config.toml
n_layer = 13
experts_per_token = 8
d_shared_expert = 0
router_score = "sigmoid"
n_groups = 4
init_std_router = 0.0218
tie_embeddings = false
optimizer = "cautious_adamw"
lr = 0.00133
beta1 = 0.9
seq_len = 512
dataset = "wikipedia_en"
Below are experts of layer 5 (counted from 0) of a mixture-of-experts language model. Rows are named router (the router's row for the expert), up (a neuron's input weights, with its number), down (a neuron's output weights, with its number) and show model dimensions 0-127. Each number is 128 + 24 x the weight over its row's rms, rounded and kept within 0 to 255.
After each expert's rows: a language model's description of what the expert responds to; "gets" lists some tokens that make up at least twice as much of what it gets as of all text. This comes from a sample of Wikipedia text that the model never trained on. Tokens count by the router's weight.

# expert 28
router [127 111 166 136 126 112 144 120 134 145  87  97  98 102 173 139 144 117  78 124 125 129 117 119 167 115 110 130 126 142 109 131 136 113  94  98 153 113 121 133 143 109  95 105 105 133 149 128 138 109 146 118 130 137 104 127 155 154 109 107 135 152  97 135 136 119 141 188 116 132 174 174 108 133 127 114 119 107 107 118  97  95 123 101 125 159 115 126  91 148 158 116  92 167 145 161 160 140 109 157 133 176 160 106  98 139 152 134 103 148 108 160 100 140 184 127 122 133 140 115 101 147 162 119 148 103 132 127]
up0 [173 139 127 149 112 118 139 127 110 113 172 135 139 153 106 140 142 148 156 135 132 142 137 103 108 100 120 155 117 147  97 130 131 163 143 128 101 128 122 101 115 154 103 107 121  97 119 102 107 155 121  84 134  95  79 119  92 134  99 149 105 106 131 114 141 166 130 162  96 149  95 122 152 127 110 139 114  90  93 115  96 137 126  97 116 193 109 115 112 127 130 116 116 181 105 163 152 135  97 116 118 102 118 124 136 118 159 154 125 129 112 172 133 177 164  84 117 143 158 153 120  92 153 130 134  83 135 136]
down0 [132 142  82 159 140 149  99 114 124 105 152 150 142 125 103 136 173 152 137 130 132 145 100 121 111 136 147 145 122 130 110 144 138  95 129 122 135 122 162 141 144 136 118  78 154 156 101 106 125 156 145 103 133 128 129 118 108 123 159 118 138 145 142  91  99 161 100 112 134 137 121 128 183 126 178 112 164 136 127  88 146 150 100 125 148 121  89 126 129  99 153 160 140 162 138 135 140 122 119 150 126 138 133  91 124 113 109  77 138 141 113 138 101 140 131 162 107 135 133 173 151 154 126 158  75 110 120 139]
up1 [111 179  96 124 141 115 127 105 153 105  94 170 132  98 139 120 142  97 143 146 111 118  90 122 141 131 110 167 159 127 137 127 145 132 119 143 131 126 103  85 118 126  85 121 136 109 141 158 160 105 133 152 116 135  74 174 159 142 131 139 125 189 114 137 128 137 173 184  85 115 106 131  84 146 119 146 107  95 107 131  98 137 191 119 135 137 119 125 143 158 124 150  93 118 112 135 115 108 103  97 156 114 131  88 141 105 140  88 109 146 110 148 143 105 120 112 138 142 127 132 141 113 160 120 134 140 128  93]
down1 [121  97  93 135 150 105 104 138 148 149 159  96  86 120 182 151 172 152 128  96  80 108 105 123 105 123 148 146 166 138 133 102 132 111  86  95 107 112 129 136 145 144 132 120 163 121 132 149 127  97 111 143  98  96 143 129 182 121 157 142 116 104 164 130 135 119 117 134 104 147 123  86 136 105 134 126 142 129 155 114 106 122 149 130 108 106 134 115 118 144 114 138 124 103  84 116  96 126 155 127 172  76  80 162 146 106 142 122 105 109 144 128 139 152 121 129 142 103 121 198 114 151 105 142 119 131 160 117]
Venue separators, possessives. Separators after stadium names in sports schedules (• or ;), plus possessive 's, colons and table divider rows.
gets: "'s", ":", ";", "′", " |\n", "'"

# expert 54
router [154 122 144  89 122 126 145 105 142 137 126  92  91  88 143 107 191 121 112 122 152 127 164 111 181 126 113 168 103 144 163 157 126 139 137 116 124 129  96 104 150 104 140 121 100  92 122 131 145 100 116 102 115 138 120  98 144 121 107 153  98 122  98 125 140 152 152 138 104 111 117 169 107 152 126 113 120 120 112 161 115 151 125  92 116 142 121 146  90 138 107 138 112 165 103 130 151 127 131 155 122 146 115  93 101 155 137 120 179 152  94 139 144 126 143  93  77 110 143 121 145 178 104 109 128 124 135 137]
up0 [181 152 108 143 137 121 123 126 121 141 115 146 129 116 138  70 127 138 113 116 154 123 148 170 154  94 136 163 114  99 118 114 172 193 147 128 113  81 148 104 124 118 167 125 102 104 152 157 132 105 116 102 128 114 130 110 129 133 163 145 181 118 150 152 128  91 126 135 112 138 124 148 140 180 143 110  80 116 125 117 128 176 171  98 134 109 125 135 103 140 108  91 131 146  86 101 121 141 136 112 135 108 138 123  97 147 122 141 112 129 120 132 121 138 128 116 105  98 127 141 131  96 114 118 123 122 124  86]
down0 [ 99 129 163 105 117 132 156 119  86 116 135 112 120 135 101 144 164 163 156 154 149  84 135 122 109 111  78 131 143 116 134 153 151 136 128 109  84 108 156 113 159  99 145  95 128 110 132 123 164 134 134 119 144 151 148 136  83 134 146 157 158 121  63 151  56 140 156  78 112 107 135 132 115 120 103 150 160 104 120 137 147 131 149 134 108 107 140 200 170 150 119 118 124 142 131 116 174 168 133 127 137 123 104 168  96  83 123 113 160 145 117 136 155 116 125 135 120 136 105 143 100 102 147 152 113 146 163 137]
up1 [151 166 114 106  95 124  78 133 172 150  64 114 103 126 135 129  94 118 131 138 140 124 121 114 137  93  99 144 112 113 115 118  97 155 121 184 129 173 128 171 140  83  78 106 130 136 161 133 167 132 116 164 121 151 188 116 113 176  88 157 122 121 122 130 138 141 106 121 139 122 126 116  64 159 118 123 136 122  89 110 127 145 133 134 133  94 155 105 101 118 114 153 121 130 128 121 136 148 131 167 138 126 132 158 105 142 143 141  87 137 116 139 116 141 152 139 140 130 128  93 143 119  94 122 164  90 105 114]
down1 [128 155 122  98  93 145 128 118 124  90 108 155 111 109 172 120 112 138  95 173 127 118  77 138 145 123  90 133 116 141 129 142  65 139 144 135  75 109 133 136  86 135 102 152 100 148 153 135 124 113 125  85 133 157 154 125 107 107 105 133 131 144  55 147  77 147 150 117 154 146  92 139 124 134 160 132 108 129  95  98 126 130 126 147 108 150 142 122 136 122 109  90 144 162 121 120 133  99 132 121 101 131 132 127 147 146 185 112 120 104 121 119 123 148 155 134 169 119 116 127 150 113 139  99 108  93 117 143]
Spaces before numbers. The space before a number in tables and dates, such as "| 20", "June 9, 2026", plus lowercase w- starting words like waning and wise.
gets: " ", " W", " w", "W", "H", " October"

# expert 6
router [169 104 143 143 153  74 130 132 138 127  87 128 126 110 127 145 133  60 107  99 154 132 139 101 174 142 119 157 144 118 108  95 104 151 112 107 193 113 128 113 143 144 110 146 123 158 124 128 130 101 118 106 163 142 117 113 164 144 114 114 116 157  90 119 125 136 128 138  99 107 129 173 130 141 132 127 106 117 111  97  79 120 109 104 141 150 151 104 106 124  95 135 105 134 129 167 133 137  85 168 152 144 153 100 125 139 146 142 126 130  90 163  94 144 167 111 133 143 141 136  97 147 144 101 175  85  86 103]
up3 [165 138 122 135 128  95 153  83 133 144 124 152  82 120 157 134  69 144 131 118 145 158 140  89 163 167 159 142 169 138 120 119  82 156 151 106 179 125  97 131 122 147 126 148 136  88 161 117 119 150  92 103 129 139 148  87 120 168 102 173 131 120  94 124 137 139 135 124 118 160  96 135  91 151 147 138 131 110 117 131 106 114 147 118 154 114 134  99 104  96 145 123 116 133 132 132  99 154 109 141  83 130  71 130 109 118 116 107 162 150  99 167 122 144 115 141 116 106 117 142 137 135 128 153 118 128 189 118]
down3 [126 160 160 149 155  78 110 136 111 150 135 136 142 147 132 143 106 128 197 117 116  96 119 111 132 134 119 112 116 115 168  98 134 129  89 118 128  99 155 168 131 136 158 162 134 126 162 130 154 165 105 116 118  99  82  69 131 122 201 143 158 106 138 133 129 112 115 108 182 160 122 130 141  75 173 154 127 118 104 105  93 144 137 133 114 131 109 131 122 136 126 143 123 170 157 106 125 120 127 159 153  89 146 154 129 135 175 145 135 129 140 119 128 138 159 154 112 139 134 141 107 111 113 138 114 111 108 163]
up4 [158 128 148 165 175 138  96 112 143 125 152 148 121 133 142  99 143 139 129 161 118 133 126 126 160 107  81 127 136 129 131  96 134 120 134 128 172 125 160  85 156 113 151 161 135 152 125 128 145 134 153 114 134 120 162  89 134 110 143 149 104 123 163  99 200 179 160 153 137 109 129 117 160 106 118 144 142 142 154 164 113  94 136 160 131 150 144 111 110 122 139 139 112 123 102  81 129 105  87 120 129 159 184  80 134 120  99 160 155 138 107 130 144 156 131 146 120 110  93  92 117 105 163  99 165 122 143 152]
down4 [138 113 114  92 119  87 135 107 109 118  98 128 161 129 135 109  87  90 137 131 153 123 118 162 127 118 145 139 108 129 111 121  59 124 117 149 142  75  88 152 175 106 134 105 132 134 129 113 146 167 156  93  96 115 111 131 184 160 149 128  96 127 122 140 171 115 172  84 115 157  59 110 123 101 161 168 105 150 119 141 138 180 129 160 123 142 130 106 104 136 150 141 108 122 119 133 116 153 110 126 162 119 107 151 124 143 105 131 126 131 123  93 186 140  93 104 111 125 106 132 125 127 194 118 159 191 108 142]
Digits after dashes. Digits that follow a dash or hyphen in scores, ranges and codes such as 1–3, 18–49, T–4th, plus Jr, vs, Bros and possessive 's.
gets: "3", "2", "'s", "4", "5", "6"

# expert 19
router [153 129 177 126 161 128 156 157 160 129 107 130 107 125 137 112 147 109 108  96 140 120 133  82 176 110 131 179  80 120 116 149 108 115 128 131 143  76 104 117 141 172 110 164  87 133 121 136 145  99 101 151 126 164 150 101 163 148 123 149 120 143 109 130 132 135 122 109 149 119 128 142 114 129  92  98  99 129 126 107  96 157 165 127 128 163 119 104 104 149 136 133 125 154 129 151 166 136 136 145 143 149 131  96  83 106 159  98 140 166 119 139 134 105 156 105 116 115 116  87 136 171 123 150 141 111  98 111]
up0 [123  95 168 128 113 128 145 112 162  90 137 149 104 103 133 124 136 112 133 118 120 138 153 122 199 133 127 132 105 119 156  81 130 114 123 127 131 117 145 152 137 133 132 155 122 164  74 149 135 132 156 147 136 141 135 127 144 133 149 181  81 138 137 153 130 138 122 141 126 143 117 192 115 117  83 130  73 142 132 151  78 168 137  71 103 151 131 128  97 102 143  92 129 147 132 164 139 109 178 156 133 128 120  84  99 126 173 161 129 137  99 127 130 105  77 139 120 132 121 167 140 126 134 109 132 133 125 100]
down0 [ 95 106 133  96 172 138 133 171 154 107 162 111 161 124 164 133 119  95 145 123  84 173 115 130 133 116 134  97 117 146 132 117 127 129 160 137 107 110 123  82 143 181 107  84 130 100 127  84 131 135 117 100 144 144 151 139  96 127  81 122 139 114 146 120  91 167 104 105  96 135 127 133 162 121 103 150 132 136 164 161 138 156 128 141 127 118 123 147  91 128 144 163 116 150 175 101 127 156 127 147 112 109 136 115 123 159 145 142 171 137 131  92 181 125 103 123 129  82 156 120 138 105 156 157 148 126 106 149]
up1 [139 176 125 129 131 140 112  98 134  91 108 136  95 147 124 113 111 123 151 119 112 115 130 102 142 109 125 108 114 102 118 149 126 134 110 132  81 140  97 166 100 134 140  89  80 101  85 114 153 168 129 146  35 129 114 116 125 163  98 151 164 176 133 113 155 157 104 131  96 134  84 133 138 129 141  87 143 153 138 111 170 145 164 133 134 155  96 152 158 118 125 145 123  90 116 112 135 120 141 150 123 130  90 101  89 129 126 134 125 138  85 133 150 109 132 129 131 115  99 126  97 112 151 154 169 161 137 111]
down1 [105  95 109 111 162 108 100 105 107 126 123  86 134 160  98 152 164 173 141 144 160 133 155 116 132  84 133 121 148 147 113 149 120 138 131 129 106 121 118 102 129 109 138 137 134 133 130  94 110 157 119 183 115 118 100  98  85  94 138  94 109  81 124  95 134 110 150 158 161 143 159 103 124 107 146 129 142 166 112  94 108 138 155 168 125 125 112 137 132 138  68 136 115 110 119 148 150 116  89 136 111 126 116 109 134 127 154 124 122 114 124 138 100  69  61 141 103 172  91 114 109 106 120 130 150 106 153 161]
Dates, positions, labels. Spaces and colons in infoboxes and coordinates, weekday and month names, and football position codes such as MF, FW, GK.
gets: " ", ":", "′", " season", " September", " December"

# expert 59
router [131 112 110 114 144 145 147 109 131 143 121  93 104 102 125 114 110 118 145 128 175 109 127 123 153 123 154 119 122 135 133 129 104 136 154 115 137 133 105  91 182 114 112  67 112 147 143 147 161 146 139 142 127 122 147 128 120 153 128 146 112 143 143 159 137 137 145 128 135 114 120 167 151 102 136  43 105 150  66 165 102 148  68  73 167 137 118 125 153  86 116 114  93 174  84 150 139 106 127 155 136 152 148 111 110 166 152 143 117 154  67 146 109 114 151  93  87 164 120 129  89 165 132 119 122 141  91 120]
up0 [139 137 133 120 108 113  90 102 134 112  67 136 141 136 161 162 178  99 166 109 149 127 154 146 110 105 121 115 188 132  97 110 128 139 102 148 109  70 151  67 129 134 123 153 153 113 107  81 109 126  94 131  97 122 167 141 120 127 135  94 184 136 141 132 116 118 144 158 162 108  87 180 140 106 148 147 129 135 101 128 112 106 115 109 162 160 109 107 125 114 126 103  79 123 118 161 173 141 153 136 136 155 149 129 105 131 120 128 119  88  70 171 119 133 130  92 165 116 155 108 126 148 130 133 135 116 144 110]
down0 [148 153 135 130 134  88 121 123 143 168  96 105 129 146 106 140 128 173 157 110  89 116 133 149 143 102 150 117  97 149 131 133 130 135 128 100 158 130 115 108 134 132 117 111 102  92 119  86 139 154 136 138 142  78 142 144 170 169 135  92 144 137 130  98 120 135 155 119 157 118  79  91 144 113 117  97 147 146 140  98 147 150 109 114 113  84 165 127 112 165 133  90 141 129  95  96 158 101 128 115 185 115 137 135 103 111 138 137 174 132 149 123 139 123 130  92 151 136 118  98 123 122 129 196 114 137 170  83]
up1 [130 113 122 137 118 138 126 111 169 123 100 152 138 180 118  91 125 140 107  94 183 148 166  98 141 116 116 137 110 153 126 154 146 119 138 117 153 152 120 142  89 144 125 130 130 126 135 173 125 160  89 110 135 137 154  94 133 128 165 159 133 107 131  91 191 127 134 168  94 130 109 160 160  98 101 138 140 101 129 100 124 131 184 121 129 163 157 109 128 115  75 134 112 125 108  87 139  98 135 103 142 124 150 133 133  99 125 108 129 160 110 143 123 121 126 132  89 122 102 125 103 126 111 163 120 107 106 112]
down1 [154 116 146 131 124 122  79 133 122 134 153 141 138 119 121 133 115 128 146 149 148 158  97 146 114 105 182 122 144 128 169 105 116 141 142 122 162 155 168 165 131 148  84 134 142 138 131 145 102 169 141 124  93 142 116 127 121  81 105 159  77 119 142 118 166 129 126 119  83 163 101  99 148 145  67  97 119  90 108 111 151  83 124 150 127 105 152 140 135 116 146 130 119  63 112  99 132 147 124 107 106 161 155  93 170  95  98 117 103 116 110 147 111  52 149 160 119 129  82 141  97 129 108 138 144 129 169 104]
Mid-word letter pieces. Short letter or byte pieces inside split words, such as key|n|ote, are|n|as, ple|as, Espa|ñ|ola, plus digits in coordinates and page numbers.
gets: "6", "n", "5", "7", "at", "8"

# expert 17
router [179 137 180 119 141 122 162 155 178 147 130 158 122 116 123 154 155 141 119  80 122 161 127  81 137 105  88 122  83 133 122 137 117 138 135  98 142 125 118  95 173 120 135 139 124  84 108 140 183 136 111 103 128 125 139  92 129 176  92 104 126 156 142 117 141 106 117 146 159 127 118 159  90 137 159 108 105 120  99  92  70 203 135 113 147 152 137 109 113 179 122 115 111 171 128 128 170 133 122 130 126 143 140 124  93 160 153 122 179 161  79 139 130 132 119  71 129  96 170 117 105 135 164 114  91 146 137 143]
up0 [156 122 124 110  98 188 185 158 155 132 105 143  69 190 125 115 110  99 109 105  94 124 105  89 154 140 144 120 144 104 133 125 144 136  95  81 178 117 171 138 158 117 148 136 121  97 112 143 134 139 118  94 124 177  95 125 108 166 155 102 134 140 139  87 158 133 163  74 102 126 119  93 125  95 130 101 139 148 139 134 112 156 119 147 118 138 104 182 152  77 154  99 119 132  79 108  99 144 110 147 137 139 161 206 132 151 111 137 105 122 106 123 115 140 177 118 114 145 103 117 140 166 124 129 143 119 118 160]
down0 [137 141  93 165 134 150 109 139 146 121 160 116 145 111 109 152 110 123 143 128 106 120 112 156 145 108 123 122 138 114 140 122 160 110 149 135 148 141 103 148 128  93 134 114 150  85 138 157 135 143 146  58 112 105 140 121 144  97 122 109  98 136 134 105 165 108 132 140 169 117 135  89 134 155 117 118 129 162 112 119 133 148 139  98 138 144 159 123  91 143 118  94 122 104 107 111 167 157 129 142 121 130 140 125 135  91 132  96 108 106  94 140 128 148  89 139 109 144 162 153 139 115  95  99 155 157 175  99]
up1 [142 125  92 142 104 112  98 125 103  53 149 129 148 124  98 142 158 120 154 117 119 155 123 116 153 140 123 145 163 144 157 133 126 162 147 104 145 121 141 140 129 118 133 162 143 154  88  98 137 139 121 132  92 130 141 125 124 121 154  84 128 119 164 114 124 125 141 165 140 144 109  98 171 143 126  98  97 137 101  98 133 114 103 144 154 126 144 100 133 125 149 136 134 194 101 126 139 112 136 165 103 116 151 124 120  88 165 126 115 159 116 125 147  79  96 109 161 186 131 117 152 104 121 121 124  99  95 111]
down1 [ 85 139 100 127 137 114 117 135 117 147 130 141 102 149 113 118 111 131 131  78 160  81 122 132 128  89 125 108  81 145 146 143 144 122 144 141 129 102 126 138 137 140 154 117  99 158 139 161 105 132 168 124 152 127  89 147 125 115  70 122 160 137 113 124  82 164 143 129 139 144 148 142 147 182 109 130 129 108 152 165 168 152 116 108 122 140 118 159 145 156  88 124 118 148 133  89  92 147 108  78 131 162  78 135  83 118 107 125 188  92 149 121 158 138 132 146 128 131 125  77 148 126 160 198 121 153 104 144]
Determiners and quantifiers. Words opening a noun phrase after a preposition, such as a, an, one, another, every, plus month names and single capitals.
gets: " a", " one", "–", " an", " No", "9"

# expert 14
router [164 116 186 109 149 137 112 114 145 128 125  80 101 116 102 114 164 111  95 141 134 147 152 126 163  90 108 163 145 126 119 114 111 137 138  92 160 111 128 130 161 144 111 129 136 168 110 144 127 100  97  88 115 121 141  89 175 125  94 138 126 167 125 117 156 137 170 142 114 150 143 146 114 106 155 102 121  86 158 140  90 158 119  98 166 128 162 130 155 111 153 104 133 123 107 132 144 114 115 167 147 160 178 105  78 138 127 138 133 159  87 166 144 153 131 107 124 124 142 109 121 158 164  77 121 109 147 103]
up0 [130  95 187 126 155 110 129 118 134 114 122  98 149  93  88 166 145 124 133 110 111 133  99 159  93 111 105 123 132  74 127 137 106 157  96 120 111 149 137  45 164 137 154 134 102 115  86 162  96  88 157 157 141  95 109 119 176 134 122 120 181 119 122 145 140 146 114 105  70 116 148 150 117 138 146 121 116 136 105 124 118 150 115 121 149 105 134  97 132 114 151 116 128 153 134 112 149 105 106 101 165 119 112 104  91 108 118 177  90 133 114  93 105 156 130 163 104 106 120 134 156 123 140 149 103 124 123 111]
down0 [123 127 120 151  70  81 111 137  66  90 150 120  97 161 114 128 125 130 146 128 125 131 130 140 161 159 163 152 139 105 143 139 155 133 107  98 167 177 127 119 132 137 107 191 124 119 117 113 149  87 145 129 148 109 130  92 113  60 143  98 123 144 127 116 120 136 101 126 105  89 115  73 173 108  87 137 134 144 152 152 128 125 127 120 100 127 131 106 146 116 126 131 149 143 119 142 138 115 120 108 171 137 172 100 152 151 138  63 116 137 135  92 152 128 141 129 127  96 109 135 141 113  77 148 152 101 177 118]
up1 [150 105 164 111 117 138 150 147 162 141  96  99 162  93 112 160 139 147 165 145 147 161 113 126 124 148 113 175 135 121 113 128 119 128  89 114 141 133 105  60 105  87 112 156  79  92 118 144 156  65 138 160 135 155 110 152 119 131 116 145 109  89 187 126 172 114 165 135 111 106 126 134 130 126 131 114 108 141 100 111 122 143 140 128 109 141 111 106  80  88 127  82 103 124 104 138 117 125 108 114 145 135 151 153 137 122 156 102 158 161 114 139 131 111 127 117 131 128 145  86 146 164 143 148  92 146 122 129]
down1 [134 137 151 131 145  96 146 130  86 100 131 157 162 119 128 134  94 136 165 161 103 124 149 104 147 155 103  80 116 142 155  84 150 134 145 137 143 141 123 138 117 147 146 160 130  89 157  83 113 122 123 134 130 100 116 130  88  80 149 139 114 109 141 121 123  71 140 118 181 145 143 102 156 108  98 145 135 102 140 136 131 108 146 117 155  82 124 156 132  90 118 142 144 196 113 138 108 126 161 120 154 129 142  90 141 107 156 122 127 119 132  86  92  89 148 123  80  95 117 118 121 103 122 119 125 129 136 151]
Table row ends, titles. Line breaks and row-ending pipes in tables and lists, plus country codes (USA, ENG, BRA), title words like President and Jr, and column headers.
gets: "\n", " |\n", ")\n", " USA", " President", " Jr"

# expert 13
router [159 127 180 158 146 111 137 172 181 136 124 108 125  89 174 139 133  65 119 123 146  78 125 106 146 126 121 127 151 101 132 103 122 158 128 104 168 112 124 128 137 135  97 121  99 108  92 166 151 111 115 150 138 156 134  96 119 159 154  77 137 168 117 105 160 131 131 162 125 116 123 162 120 116 165 126 135 109 111 159  96 138 118 131 154 156 122 104  98 111 128 122  70 154 122 136 170  92 126 156 161 153 136 155 107 113 149 156 147 157 103 117 110 170 114 146 130 141  98 142 124 179 133  84 123 116  82  94]
up0 [121 131 135 128 134 115 153 128 123  96 128 142  98 145  88 192 105 141 143 135 119 150 134 164 117  99 117 115 159 123 144 128  83  78 164 127 148 114 172 108 111 109 197 126 152 119 131 163  99 143 102 136 148 147  96 147 137  79 142 148 127 123 152 131 130 109 107 139 156 110 134 168 137 100 149  88 135 131 113 108  89 125  91 149 136 141 178 121  89 172 101 130 131 163 108 118 143  89 124 140 105 164 162  76 131 131 123 142 158 174  92 140 122 124 119 152 126 154 134 118 148 146 148 157 133  79 117 116]
down0 [172  76 151 155 144 124 126 111 113 121 114 129 154 134 161 144 115 145 110  97 109 168 136 200  97 115 129  82  92 113 150 160 148 138 127 140 136  97 147 148 108 113 139 155 140  91 134 123 154 139  83 135  96 105 148 107 155 140 133 168 107 138 120 143 172 129 118 155 131 163 110 130 163 124 169  94 114 120 186  60 102 107 113 113 153 150 147 104 173  93 126 105 132 140  76 152 150 130 133 154 122 125 165  99 179 129 168 177 134 173  95 153 142 123 111 102 134 133 113 154 139 124 146 155 138 112  79 113]
up1 [162 123 147 109 134 108 131 146 117 112 144  92 161 104 113 123 121 123 135 107 132 129 117 198 139 184 100 150 116 111 109 105  97 158  91 137 134 185 118  97 114 116 180 180 154 112 130 173 113 156 106 134 119 125 156 162 127 156 148 153  99 162 113 136 191 103 134 116 114 151 137 151 160 114 133 101 120 141 125 108 118 112 117  95  98 134 127 100 120 125  93 160 104 109  98 149  95 101 106 162 131 141 151 126 158 113 124 149 120 148  85 131 138 126 103 133 111 150 128 127 139 109 114 134 117 138  78 123]
down1 [110 157  98 140 138 127 187 159 141 111  95 113 105 122 134 136 140 132 114 122 111 117 179 132 145 127 107 158  83 133 107  82 125 107 156 135 141 115 133 150 136 134 128  94 147 140 152 160 120 101 114 142 155 109 141 139 119 173 132 159 147 115 116 153 114 167 172 163 102 138 154 115 144 186 125 152 110 118 153 161 151  99 142 128 113 157 140 134 114 158 188 110 140 123 152  96 107 144 146  89 107 105  87 129 173 137 155 115 140  95 148  78 129  74 107 149  92 138 146 110 122 143 125 134 114 130 105 107]
Block-start after breaks. Paragraph-ending breaks, table row ends and separator rows, and the first word of a new section or infobox heading, such as Overview, Specifications, Source.
gets: ".\n\n", "\n\n", " |\n\n", " |\n", ".\n", "=="

# expert 43
router [135 125 145 109 183 135 124 116 158 141 132 134  90 116 129 135 115 115  88 131  93 151 176 104 160  91 107 109 144 116 111  99 108 147 109 144 167 111 149  95 142 118  85 130 105 150 122 132 104 118  99 128 141 143 166 131 129 123 114 105 113 145 130 124 146 141 148 149 127  90 159 152 127 134 114  48  94  81 141 141  60 104 128  61 145 103 141 122 131 129 116  98 107 124 128 160 145 136 166 162 120 168 167  94 112 148 123 134 152 164  81 137  88  95 145  95  93 120 147 106 104 142 177 102 135 135  99  98]
up3 [122 103 128  81 122 122  99 150 145  89  72 108 117 140 120 128 129 125  78 103 140 153 129 115 125  96 113 108 173 150 118 154 141 126 138 125 145 100 102 128 124 150 128 109 154 170 133  87 114 159 127 109 127 120 149 130 105 149  65 125 135 112 139 108 120 122 115 115 154 104 132 116  98 133 148 135 104 116 125 138 121 152 141  85 109 102 143 123 120 169 129 147 130 154 169 183 148 134 135 121 146 120 153 151  89 169 134 151 161 135 135 128  97 158 171 104 115 113 149  89 146 160 146  73 136 160  83 125]
down3 [130 113 102  90 114  78 147 175 134 176 142 145 134 150 117  99 144 113 139 111 171 153 109 148 120 130 134 110 140 122 137 121 177 129 133 112 124 181  93 134 134 131  93 113 136 101 116 113 132 153 115 156 127 118 153 143 116 115 121 115 161 113 146 160 115 113 121 130 152 187 159 135 123 139 152 138 193 159 124 158  96 114 121 147 132 181 129 124  50 139 121 123 163 148 116 170 100 148  97 127  97 156 110 110 100 119  96 141 121 132 159 102 105 105 140 133 121 116 136 112 174 130 105 176 145 143 169 121]
up4 [129 141 119 112  75 105 149 127 135 136 143 125 133 134 178 101 119 144 152 128 128 116 129 119 182 141 117 130 144 120 122 134 161 154 118 120 151 124  97  68 135 142 135 148 151 108 152  89 127  98  94 157 119 148 160 155 128 160 115 111  79 133 126 163  98 119 121 150  86 153 117 157 120 123 118 159 134 110 144 134  95 118 130 136 108 129 114  98 112 112 121 102  97 128 151 130 163 115  90 142 129 164  96 106 134 148 122 102 145 158  89 133 156  77  59 120  79 120 149 131 136 124 155 107 120 165 144 153]
down4 [ 91 125 118  87 119 118 122 126 156 133 123 177 104 142 105 151 110  99 103 133 126 111 140 110 145 114 114 114 127 111 125 160 141 124 168 123 117 137 128 128  87  98 151  76  80 123 162 142 114  94 135 159 136 133 136 145 104 137 132 109 143 155 118 133  81 168 124 114 151 110 117 113 171  99 107 127 127 115 128 121 172 122 132 113 114 111 110 120 147 151 131 136 159 120 151 150 126 102 123  97 125 165 133  93 180 153 140 109 154 112 147  37 158 137 114 131 136 107 123  63 125 130 117  99  72 168 118 155]
Table filler symbols. Placeholder cells and codes in tables, such as ? and — marks, and three-letter country codes like ENG, ITA, BRA.
gets: " —", " -", ":", " –", " USA", " of"

# expert 25
router [214 149 122 111 127 154 132 116 134 125 126 114 125 106 133 114 122 103 117 143 146 136 126 150 153  97  94 133 145 150 124 119 141 104 122 124 129 101 127  92 154 128 136 112 136 147 111 111 172 127 102 130 122 152 172 115 117 186 119 112 106  94 138 147 138 116 128 136 125 117 154 172 113 124 146 124  96 133 139  88  55 147  91  89 118 130 139 108 118 146 108 118  82 155 134 129 148 126 111 153 162 135 122  81 147 107 132 166 176 115 116 162  86 128 134  98 153  88  99  78 118 110 168 106 116  78 124 138]
up0 [125 117 166  95 131 157 179 128 104 140 142 131 107 115  98 153  96 107 130 148 142 159 130 113 123 135  91 143 176 167 123 105 129 101  89 142 129 144 142 140 163 132 134 121  92 164  94 113  91 112 161 176 107 149 118  99 147  94 135 177  86 145 185 155 123 155 144 131 101 133 135 152  89 161 162 112 114 130 162 136 129 145 171 121 131 173 117 144 102 125 104 136 149 117 155 116 109 127 150 153 132 104 115 109 144 146 140 131 118 140  96 101 113  98  92 141 114 157 146 146 157 137 158 168 154  96 155 100]
down0 [143 141 121 150 146  96 105  82 126 100 129 127  64 128  92 110 143 118 116 148 128 174 175 113 129 143 115 157  96 135 131 102 122  85 135 135 119 153 107 114 115 144  89 173 168 155 170  91 133 113 113 126 126 106 111 125 104 115 130 140 114 151 118 128  84 117 127 141  93 125 134 104 100 144 145 148 148 122 132 153 135 132 154 129 127 164 137 112 145 141 148  88 164 139 144 122 110 147 120 133 102 127 103 128 141 149 168 107 112 146 196 122 157 109  95 136  98 108 146 106 142 115 135 127 129  81 109 138]
up1 [129 112 119 100 143 161 121 126 118 115 150 148 166 131 152 122 101 144 116 143 181 119 148 122 100 116 129 105 143 121 146 162 116 111  76 110 111  58 131 110 135 103 126 157 118 138 156 154 105  89 116 136 155 155  81 141 102 148 118  94 165 146 111 123 123 171 123 102 139 128  99 141 111  76 138 140 123 128  81 127 121 106 127 124 129 128 141  80 106 106 176 132 156 141 130 163 144 142 142 116 121 126 141 148 127 130 101 106 150 107 100 130  94 149  99 136 167 129 129  97 128 137 102 153 116 120  83 114]
down1 [ 93 150  95 148 111 161 164 109 163 119 123 182 115 122 145 143  94  85 112 139 149 157 105  98 101 101 106 146 138  95 111 148  61 106 109 109 141  96 147 106 120 131  85 121 132 113 134 106 125 133  92 149  97 125 102  72  98  71 155 111 170 111 160 101 128 146 159  90 113 123 109  88 114  75 121 127 162  99 100 112  91 147 129 157 156 115 102 120 125 159 147 140 180  97 122 104 137 130 134 116 154 163 114 169 136 118  70 153 160 145 120 187 120 124  88 156 142 120 117 137 107 137 132 141 128 117  96 152]
Indefinite articles. The articles a, an and A, plus another and one, mostly after is, as, with or in, such as "is a Hindi film director".
gets: " a", " an", " A", " one", "A", " B"